From a checkpoint of a small mixture-of-experts model trained on Wikipedia: vocabulary 32768, a shared expert of 64 neurons.
Below are experts of layer 3 (counted from 0) of a mixture-of-experts language model. Rows are named down (a neuron's output weights, with its number) and show model dimensions 0-223. Each number is 500 + 50 x the weight over its row's rms, rounded and kept within 0 to 999. Numbers have three digits each.
Before each expert's rows: a language model's description of what the expert responds to. This comes from a sample of Wikipedia text that the model never trained on.

# expert 59
Position and part nouns. Spatial and physical-part words after the or a, like top, side, lower, above, back, platforms, often in descriptions of anatomy or structures.
down0:466454399456514519501469484453513460561529509446517496540615548573587455553464411442522510539445475442486449481448543483553444530469479500571517482454427539505518514470487513477527480396503498567491458615445405431411460453524499497554510562440463527459516617523529551470460515433386556463444446562540511488507521458458518503578492498491536474514609513555533539561493442486461430513582549488557480438516472490502548532523495556437500516565418386478530466454569415540518573539600613422486512548479534460489430415505431466408430478483522564532458541493554506522468541489595520398476480532454468453444629475607482541516540495459600508516504504535473501566625506519441451555536
down1:539509585564477483505509420447414480519431471453461483431473495697386505583478492554444515400462495576503454533486459570437517533408418491477567458529442461454545478391615455441505447533504528490525456541404548552487556586541585498465486492556452468407475500557452529549458557487545428492575513549480500487442520443483523451532591533463506426505493462582462482548446614516608490490548516399518490491507456597445451540614434447534483509513501577560466472478467532517440517474453542512482491504509438546494486552538546533478522506484510527543550503416519496482474545503516563495519619470496550494452449455499610532540496507516459396547590430469467435501486535438532482449479
down2:474424484454491538519454471473508396555546450389557486559536457606580520595454489445439520516540512470437536526491517484536454505476544504513475470427468513475590390536497493512504487469499531620545383615491443429423417461589447546540513517464444565500448607506468469409469525536349616529472483594480590509465530454452586477528538512549475549566536508632479557486402501461470439510497519492500479543551526514515558451486515525465462468599442450486485498501535478509565565505524617459434453494484502499446449480513433481499450463496436449511476597473563510459495501505563473447503526561482451441468568550543492498491494551477590506478552475509486411606571583463458508488505
down3:520473487484476487482505510470467489563601541506486496503565516598529497519447415510564463525519467505546491493417548528552478536462446498562528420508524485564523519561461456454543380447494482463457490566523401457383557466495493469481501457460493492461516547563498502548466555486472554500419465557460460466464490495472569437572456583398483484446560449488533580585546464534449485531553399437548525457473427534504555475550501477427521574522495398492426488448539421570500586502525558565545532482476532536453515359471498461411397517514489541530471534427506493579475499439606428454507516582462516500558576494636486518387514518525559565553547387499491497587600499500425417563478
down4:467504447467471488508546480484488456510545531475507489501609465641542541486469432436476477515512479425484502481432551510555475492496460505577476441487443554519539473559506446495541479481464476531468458581518458413399510469580424495545433492472520555399470563543511479466421498484428564509463504551510518497523510462479467524615501546529468501495619492551486547524514490512415465518519495498534458504506442524408544438553504562415456532509414415476478548480536457482518604487541574412499536589439454480450490383499472471410445525509549558534443553444515544495534586477580518434439546532417467512548630444653436522426492507569642544534510442545430480597600550507466487548497
down5:433438518466550452562467451577535472509482439456595472595545507485569506557506452512444439535428611439488505484523537546475425427532512504536504474448484576372470449510546517506501617489494527581553431572460478463530455445578565468554503552434444510499543513502564531429480555442398564453496525491519573488522595475424494468535496486522542561551583537587454486532426435518480448503484607489495509513595471495518540437456556551455533455545407462510601451472513506512541535520530641390423489520518490497574446480504434461454462464426481486474433562538514524501483541533520551408565437535473466441380594489549439512538519468430556463476454549522451564515573564459473485461500
down6:458449519542481537472508438469454465581550486408482472553521538664526534571397462415470505500557467495533453499417521589481465559397422470581528465509413485565497481526528517475467407447438494529483533592447482477439473500521434414487560481514409491482444605583498493457419544487426506431492486601511529504449460497540521467523506491516560491516599512598520526573463522586506437507539516460542461511480453526434587569462483509466449509525437501461411523526513453595494568519498579459428468515480517537442409458481478493506409535497487489550460549432474587505471528529579547460464537508492437491480578548585474476455494524496545460525604403519552431639583559437480468528506
down7:420544500499532459500536419525512491525514507441546483538520525559522544564495445439445500478541511489527526495426527568445458503511540553561442444449438483406447405580565505519553596475530493527520479512455519487467497436538409513532474437498415502458482522581519465441451558456479569428508546580542590470496514469446462538483509556530571543592512523671522573463415498551478481481493534458489472585562453454525591400474534490443465476476399500472480552468480528540487523492472629516398441491497469513481479521540365551474461536506453480496483535470451525504421565528585596379557517532559456455408619498471472484481521590526497480431562475569418501596475546469475584440514
down8:508562450521493475495587401458421440517560488427433463440564563618521502457489444454535490464488454496567455479415545563443475489423412527596476394540483507574476571455564452470532427457475476436447536533515466428375563526544473467527489466452555475476577566530504542542413539395529467451480537592561412438549496467525447538580509569544548485435615479505513491579523530535431481555613437504601492438509413468492539520513516468387497521520500504499486534468521449523455527534502535489425541605425522485485485439460524467464439541533554558540490508470470523549534582490553569458497523515454424518525525443615467491414498555492527542548548509500475503538561495422460458585485
down9:415507541432507501548419451452531477560501484412575449561552498565634468558509375470464590557497515433435476490458556515461478498496595484467509555429410521467516343525551513520489505508490515586596479597436519510513435430494495489551480481460404521513475562478493430420495548471426556502493509484521587539492537540469512490498545504505540612535492500663485540521368436514470441503514590519483569574550471497528586481502449547498463471522406450523583555499513518480498517488557574433387437465514474526480407505543422511465540483480408427481467526515478499479465520525537535492506500533503474469372577572519510502541566510481575466469542471571483508536482511450486540423553
down10:462539525536552477462460474604422584508541540516517453496522502547540552540478435473487489488502481379568549528490502588392405483544468516478437441524531466520420464627564531550537504561519506468454555367447546539524640426482467385499498433463515424506531466581495448480412527533555430413510559491450578488492502489466440511529458519506472559559483563571555461473485475583458520484440537518412510600442475472488600528447524491515518530422415540476450527484437504445538541457450487552441488528515515552562471511457419528510442538495472445466465524502456472543446557541543592492430461555567510523539581441497501447453565597583504386480532427552484550568420541484533519513518
down11:458504422507488524485562419466487440540569494398489510525566536648542538543454437405485486510557442456495439513390550534523475531395463535559459410478440503544508470555595440514515426428462486523485530582518428457352498523549437494551512488483478527479490629568485483485436518467398559466496537611500515459502487465497505513522524574540511487517586498575528539529468541516440464532553493502567477530489440489459561447493529511418439516548472471452447570478515439504482568549527579475442485570456507494429465401481439512488479521553494473548478544462497517462477585513603524410489530569464453480524647496599451518416493559491539503486575461544458428630542532450454490523501
down12:464604475471534547500519528530518577533482462501459518538506546480516500566436528427449525474529493534497520516528593501590477506578563508458476479487513440484496586522491585517411445494625444477591601432380537508509554437407482490451485493552434473525537447514464508587461533509595453386537448455447529542537484567456483467497478431453607499509434519551561627459470507431521436498504540529398528547461529446535556457500496586518416523463459481461538560507385571449521515508449529563500461494523538520514603531543471549431502491457542528487577404539424446520445506482468514520518516544530536414454456512426571418486455411499447504504460536629538465363444510524446520467489
down13:519580493493421539475447522537491539511460495520463529485480474445381501545509461511455579531445522489429486518446500436540540502501503523438516593500548479502488557493533602534495490484508492381540485407424571565526557523461452505407446520592498492503474430522515544522555493527586400498550441469497525505470496578454484531505447447514500553527456452541499581481522498494615494542494502460383534629535524492506568477458565599514415457503500473487540518451387604444465418473480403517523488585468411508558561501546475552416493481515488540486594433500463506511558501496399448515513484520559583521509440483422515420467548505411479512448423520604460499338425566577521510562554
down14:530517526621465522440466479415394490551495497465480451465446474631411541596423542527481491416527442511507447548502462581484504527402367419534517484568516438532542498471528434455490330503457476496511451524441530545432545527563546425492479523506527485382491518553408559494422521477510419489522475508529474521495517435510547537593539505466529441448559476546460530511520601511535505486538460398542489487470488555407412549554458471526527513558469518535417442554512494564406492470498554502524534577476519542496452463496568468535519506506497594510494545490551500478507497541464522579444589473493491478509440451604544543482529478470543484581548400415542404604533559534540425508521
down15:478503571528536403481524474500530484483504529388596476568481511519520547470525462532451465468551524517562540480460479648451479457461460537605428471473520526426417506611564430545532561503536444448488530483531527452525547488513477499480470445473465502515531481527571550493440519375546590435500580586558563394457528500502419550419474524411634547576503450567527535504478488560462527490492528444515498526520523543510556413474523456419469455493403556505431472391478546572475519513415595541509461498512535557475473481532448488551434559461475493447531531464441504549500531581536551422599441517571512486417629512467469528493504548501409489442515478504497524550478501496427543378449
down16:497505461502484509528464479472481431518502444453554490514587525512592483504536370491492446532442514390506447480463483491502446397442469459541482511485500482467492518523504448478492462470449508557550382588491404466430473502591575455594424583402532527495529578466498580483546509423448508464468429496526523459600566489439525440568489482453530523473600489507454458564547489536444471521521521479506541419549460543488520515505488548479598500514475419510534438464543443561498543505602489401508531539481540486558442408501506421489433469540493557466449553506553482578540548516530512517528448546470479563417597448632524530442582536416653513503515506426479540594633504488489455544542
down17:554438515477447548463425533443475470566549527455507490512530509629509479578436442488519520523521391548506440535445511502548521551446421480558538461492516472583557530545459470417505405456487518470482441613504424420381494479527514488479563487509474549412487588537465527505493524505418568536381441573476509504445515489455622482560489558391511464498525464521492605548514477492480500509534448370552475434473485534468517540602468441487514529578492408505460454470561435566464544496538555553529493494468535519436490392500501470462403483492481534521522564422548504542495464501577458481515564544484512458511534503636514553408486508481562546584543395446515447590537530518430433563499
down18:479537534481514467433421474432441550525456604492490475567455531503379472548488518571492426485536398574529481540514526570422479599474405486512607440516501540494511552510509458469511544422530400430461467445486546525514524498559608416452499420483487404382456543591555499543391580509546459441574455646557514496401510535469565607570420567457521573509460503541551544476574535577537499478497494405514415478496439523440502573530489431505482519511434481480415450504504500442466562476497565578535437541556513557537505485459497539526464500421547529487455517492548478563479492510524496499515468439536527454498518522461564512532493504478468467546446386487535468568535509531545444420544
down19:498554480521478558465492463502394479581590469481476485511534569626568552573434400409539530469538458471547407515391531573511468510474406475528470418570461437616486511501519471425475366481472517468464539503434472477375548448538462396469521444464488501437540570548428538516437599526474438468454479496459453535452523532497554457612509540520523454415606493520524548562492516550492483507519505440507537478457463533419471526512498481466525531499519476532449518537480461560426542477556519513499515510469526527514511421502501458436425567503523540511459496443455519567475537494561497556483517551479444515548549481642502527383536535536575476519604397456513461581550569463443452588469
down20:537447515467511522432396533442480466538539536559554479563433579464492461499603442585518557504520423501509507502400531478447520508474528456424530436484462513586512564583474514506583501452559445446518462499484428449497480521481481544480564422498559468429450556487506398517514576557481577557444513603528540522439433547445546539499449499443443516438456507509551603498629476521520571509455424409554511523423528534522552506566574395408451454544494439437523541417537548428489561510533480519529450513574456562397519578496455591546526512456472484434469500565510418471444427531575457510509480583573469511485569553545522499377533540533484491548480449510502467489425445571468469441504
down21:444460521546492537493523441463470459580532459407473461557503518640522546572379483425453504487544480486526481525430521634475451552402420488566520468502399491522482477488536492499435444451443481538494527552431485504471444517535422435524554479501414494515441591564492489459419550474415503411541497571560532491455447488542468480523523473556583492505621511596513513567438521553495435514551565483535464507492465524419585569435494523473445479491419530476411526551489457589508530518486576446408453539478513531453393506497484467526416550495492482546498555455475595471478538529572590478470532487495436505465575525552480477475497550520523455513610436543542441656540536401501485513508
down22:411580468492434543455562557560511533468467534572390608464459585453389437460505486485456474481477509595557522493527500487577486539512596531461420515464499485473482616443428566560464534471573462477492450440457431464499470449434443466499584510585494518437484457552484536552505461487588444489501401489461519501550508548450529484554394516506498450442451530493603561378541559468569475492580511472495569412489510488600541489593527551447539489486474458570562548486457450447547484477442481565543506472512502450495622548559433539433447469452561470552502401459503494565532460502491513504542538509527497455554475473544509483410411533524479585570440560600465486416548504504536506552492
down23:437383522440428503543498528481512381536526528485518473570577458647585454487442415469474509507446476486479533517448536499509462514447503467540470556446460550507512436561495438496545490489445480549509417623540455423406496477570473508569466434502505564504489590509496493400495492453405533488431494574481628522512558524491620494519521553503498583556590461567481564560491496493460439488526544481543491548526496549490548480545519489404402521595456440508510446464552481558575532490518503405469498469427441541434412472540449423457439485481449484554481573425487568511500523521541556517512493570415462501442608506617414493509458497532607480472554475496470495563570475459500521516495
down24:537484496579473463516475493480494489471488504482546480488535494556512508510457488540472462427442489459519400479509383534442490494414386410523502512530527492447503513465563382539482424538492546539490379563508476527455482513601622482553425586488563487370547529521501546461517477462458435540446501454524504492538522482463489503559525488411480410507613433541412462512514536499519501537532533449575478429472456595502374479594483498481618464607509537520500417455529465553440505536563528419528531573510470460553467433507558451540537451536524580504483546436590491463564568537487515480464551485535480512433498400641532537498547530416552500549485550397466545569529523507546437498532
down25:432473538556442522488559434426467447533545468463467438534497513647521587509391483454478518468541484532532487499446522595511495583376472514573506499527411460533474455462522491482415398470412451515513512507473501483443511539543426477533521456495447473563433542570456484470430522490435543456563491631539496475489441450513513444531520501520533528509593457589485549538477541565464464526573478446592526511508435532407521556490502470456491474477452520487412520533517430590473535491412516475457501517436530505389396485474489471516409563551498455542497567462468590470514513513590584461454561476518494498482582535547495454440490581544537502482626453468526469669571540405483506515501
down26:486453508465577454517452500552562467494485462471584510594566495420564492516499452522475469545401552493529479450503456509518458441525482504574493509474506575415460539493501522498488601454508522528538423583480469398519445473555597512508516542442463525485555497483605604468525498439436574471458488466521500470504579510405474454520446448414628497512620508508493484490516404552504458534548585468529550389518535478523505523492564537509584436521456482508570374416582520561512518546516557452539480491570530512553460456542477489450457530423523515458516546506511513517482482543513557408602380513511504443378577475573455519491519465397528499468390581523482611443560490516428454480473
down27:523425493537471532492464396456421422507499407402528473480517486575559503552517471485508522446451463434449438514475503441470469464429481443507501522449457530512561491507581467512593431471415530574539403640538484482370456529569517496572479565455547551495502579449468506459495526454446543544514537472531557521501529372464536493547586533548454451525546491627455469567439526491481437501509486461538478534484474545532525440539509442444527490636508453532590482508490493452489563519583495415449549603453477494428436506474515471503594410533439518514533582499519493500507513532495548511460560591429415508472500497592475577445537560421626459521549534445455398538514541476504518520547
down28:533421569467463537450382489402478447595514488500516444560475495593504534545420472535506506540555463465473444548484517502491525568434480402499579537508504482532590501521503483451481366450417505496568431623484463497447461522518573480512519461457472512501452604484442529501501518502406491552454418481503509548446519521521675482508533500462525552446540461481492558597509500506500478499482467393529488474465511548436445553523443427532499544589485430516472461547530478532443515496555537494505495483487531552471436430467549480548534486490407508494454578463516494470463460501526446613495547570461479529478498560623498541492532471486596509556590379404593408617570520483461422539476
down29:524514435466536487467463496467440493551579503454561510525603527568576487529542393467514406530505455478520454502425529505526430441447442488589495433498555474520474551548515392450564412422516495493467479577496418446377512475512539467489445554467550493437535557540510573529491545419455593503394483571480525420513521513427566495545486575390524436492557476518524590552542448524453479521521471439548463428467477510509539432562503495420535533576475429501477493438549414545501568550590580508530494535503534530491517407478474448479443449505501584481482541471554429578506545485603470423555505596466511447529590433603521600425525515439546567492478439475484478548571493519440488526505
down30:567440519501409547461436507418469454538534493463502482495525499617535496539478429531516503525543428535507436493455468511530539526430453480540545500510545456570559527483458469443482345491472522458502449598504420439392514507548556502481530496482489522464491547513454532503545522513449574552401457586442500455448541500462645432547492570341499479487495455497471593577506467512480517545527451370536557395469483551493497510600439430505543527567521420527461462450549435573465544501522513553591488463477547528454503398501527475483422498531465528508514571402539454562513488458577435503514540560500530473501512538589550540422521503492556562544544418414535440584564505493434439551492
down31:441506470531484526472542421503447469545579507444466517508572563644597536507450391373506487500509468451541440470380569566490476509439451543599474415493445481576461492535553490478495415428438489497464576535483440459396541476532428404496535445496448505486495605586477500491435546475463513411469522619489494486490489490532524492520502529537531507458590532570536537577476495580468432508534483465502520499515426491455586505494545502416469546516460487488462593501502450547472572517496527486421506522458530512446465436480462511472411566539491506520466528453440538554456558493597537468482497585478459502516618506599463533376515540542548461483584443519482469623579527427442504531487